Experts of a small language model: 542M tokens.
Below are experts of layer 2 (counted from 0) of a mixture-of-experts language model. Rows are named router (the router's row for the expert), gate (a neuron's input weights, with its number), up (a neuron's input weights, with its number), down (a neuron's output weights, with its number) and show model dimensions 192-255. Each number is 128 + 24 x the weight over its row's rms, rounded and kept within 0 to 255. Numbers have three digits each.
Before each expert's rows: "comes before" lists some tokens at least twice as common just after its tokens as in all text. This comes from a sample of Wikipedia text that the model never trained on. Tokens count by the router's weight.

# expert 249
comes before: ":", "-", "=", " \"", " UTC", " Animali"
router:094117118136104169155138086148125139118124122153116154125130178162085122149115109132146150196122127104126132103122124094113127152128125129141124132133101135120077112146113136122077135124132131
gate0:146135143144101113130155103125156116188129138089109132124145138152144156159127111134141120122118136153127138129138135120145140125108075154149115140160142172098145108131138152115148180119108156
up0:133104144127155149113109141154095123099117120142121139160120132138090129120138156091107106106186124129109093143136135132088138112143150095115149110106144123144129135154122113150088092125125058
down0:121129097162122162144163114119114104113121137135133145156148129118126132141123103107069144135162103130135141120119178129149142156115128128147122115092165124119142154129090160110083122122097134

# expert 130
comes before: ":", "-", "″", "′", "=", "°"
router:117118114135122156144129088152138120123115101152105156119113180162094147151079116116129124165090144134102152119129120117135134142097105162155120161157132155095072123146128126106104111123121125
gate0:123132157143165079122075138142155134106122121124112129148127149112086080124125121102128132164112098139164126110090120112099149139132060091118131166129110135094120118171152112128131147136163106
up0:116145110136143107090166116110138124098103110124124086128174088137122154097124113138115149109122128104131129145119100126102112165103124117170145113129112159174165144112146181151150124101130152
down0:135120186086150095122159142145098151122112116141140135106158122113124125135117162138179128144092124129150119166097113142127115167129163126141127155072149125080123120133134163108145119091117137

# expert 134
comes before: "1", "2", "3", "|", "4", "al"
router:119161080135131161118162134158151089132092121103126121139137139151127150116107128113111167147122121158103142124151108121146088111144088144141126123125112160101101073131143130138108097117105101
gate0:124110099150171126127104102151090142094121105167100160140126099139113115125106145151109127140141124099116132127104115131161123151126090189127129145144163109135114092135122145153080111101132137
up0:080123128122200102114140111127147153142100122185126119136101171119080123169153135114105139121135153147143161114145168167095162186135127091149149097114121110124152127149165125099172120115105149
down0:158189123163120108118114131149106138151125132120094111115149102108070111172118137159156120118116119109155199125144144128161138104162116130125136086128077126136108123093130140123108116080145104

# expert 195
comes before: "==", "===", "The", "In", "=", ":"
router:106128125133106134149117139142122135132115144157149159141113156144107146121066133122123125146138131113121106083123080107180143128099109149127106135138109143145131136139133150126147122125121144
gate0:127102146087155134157128131127122171163141179163148103135164113156149140127125107109137114111167144124135135133088138088111094113137152097134116152125111156140124171138082122142086132095152165
up0:132139143147083113089150134125153101131150133089113098124088111104128140137097164149133142123110088128119146110112118158092144134116120123164119115126107118103140110136161140082110141128110139
down0:127150106132086133130127097104134103117126122121074164082114105137127103143105134136160137124110148132186121180129168080117140125133171118135134106116105113125092165134123174133124151135168144

# expert 125
comes before: "1", "9", "2", "0", "th", " years"
router:089085114110108154097127124147134093144083150067151080149137101151115136141100127125119193133118113139124106117114111119134104150140102153108127126128081159135128126158150133137131138119123094
gate0:093092123116139122144128128195168128111119127157158119106062107138170094144169140125125139131098147119141136081100134139130159158142150109132124130107108115095099144110134138121136151116140113
up0:156120141199159106139092135121118186088149098173136119092106107165120145156116165132174146126123161137101136087137110148103111153119142094120145167109149109109130144074103079143140118131117093
down0:120118157119123153144106151141162131142147153082125175123135133110144115116090102094145148145165112101110144123194155090127146084110111173119086150162106115079121102197086131092135082124108110

# expert 184
comes before: "==", "\n", "The", "===", "|", "In"
router:099155133109092125130104121135128113137131122139156106147107151124125148113100106109108120135146144102122116114101103121151160133145106158126128163136141141122109107141175136147134116128103124
gate0:156149084127141090092119102116141146091124145108082150133128103153137168135117145115136117135097159111127133154123097146125148187137116144143133131130131147107136096150199118122119134096160156
up0:164106113108088144157138110157096120097138162133157173143119144120117154170123123154134071136094123114122126143172114178100135187121118161096180119149144130081142175157103156127103106162141126
down0:140121120144147175179159120131081141146089133123103123119128165128105163093117137176088172122166143140095143149099097123113096151130106138087119135162155131162109153096150107109117141145164115

# expert 7
comes before: ":", "-", "=", " \"", " by", "=="
router:097115122157102167172137076157133130131114122144098160115145162148100128141136110133131141169109121112105128106111125097128138168121121130137115139139122120138090134148114137117114131104118136
gate0:083076118163113121142154148125114119152142112143106143089134112113086108124166105148094113138137082165111081102127151096129128099104141105102129119136092126137146086184113116109140096072124158
up0:173162119111126137090081153147158135099131123114108100119098089109134183112121134112142115103097158126152163193096123132140141122136155139157136121143145094129126174075109126130135164133150094
down0:106143091157136135132109104134173150080189144148136146153132137133127105139095116102112089120148140132119111145129103132156091191104148154142131120162137164126169164124096152120167153108118099

# expert 58
comes before: "9", "0", "8", "6", "5", "4"
router:119157089136131162122162129163155091135093126097124116141138139140120150120113134100114168143124118162101136131150103126145094117142093144135124125130104157110100075133143130126105084117109097
gate0:126129112089110160087088132124141116128137121146122118147111105133129103098096091151133136136134080141142109130124097114137146118154115136129123138144109136124113102089183109119123167150099109
up0:094199151157147092133147144111107126153156124121099139137193106121138169147155110145126150170122161096126141106152134154151126156161136107134096124103127170145123175144125123167164149080131093
down0:134135120114071139146108148114126094138133122100123123108177151144117109114122125119162141154161105205166118123118113138108111136149185119135138136174136129145071145166149121142118182147129134

# expert 204
comes before: "ing", "ed", "s", "er", "es", "ers"
router:101121095146090189133144117176135108088128123118141104129134134130096146111141098142112153157130109134114140128169110174166135129151083144137144171130173120068131089137127085091121125140145140
gate0:122110089134135141179159102161121165138144123143136148145091138147139180143176104125093135191148124149105130090160097143163150134125131136092091123140135156102138112124113111083116132189130157
up0:130128133130102142128136083129139154145145110127103113115099152137110115113194132129099102158157128127129142100159116130189156114098165131150103151128136132125126126116120125109092143168093158
down0:123108096132132202163183105139130167143118161175145132148151111128138151168125121165109134155125136117124105125136144134137111097096118128100145076132087138111150094112133136112069137141146134

# expert 32
comes before: "1", "2", "0", " York", ")", " Zealand"
router:119167086136123174115154149156152103145095117111131124137137148146113149120113138113108166146125119170097142128155116131153091102148094150139130122121100164102105078131143134131098093104126094
gate0:148165128097161155089080127144140131116096139135140124138123173117156146119109110119117127134100121115150078137112119108167141154152120168156142134112146158120146127115171113117139137107098103
up0:160119144142126155118124151113177117128132082127135121134132144173143195130156135132125116122090141129138179097141164106135112107107100135112171131140109143100116133144126105131130154132082155
down0:113141133059122143133142134140162110099104138069086151126125080117138176108141137159101161141145145099136120136122130105129130098153123103128157150134112105138179119094149108135132107136183139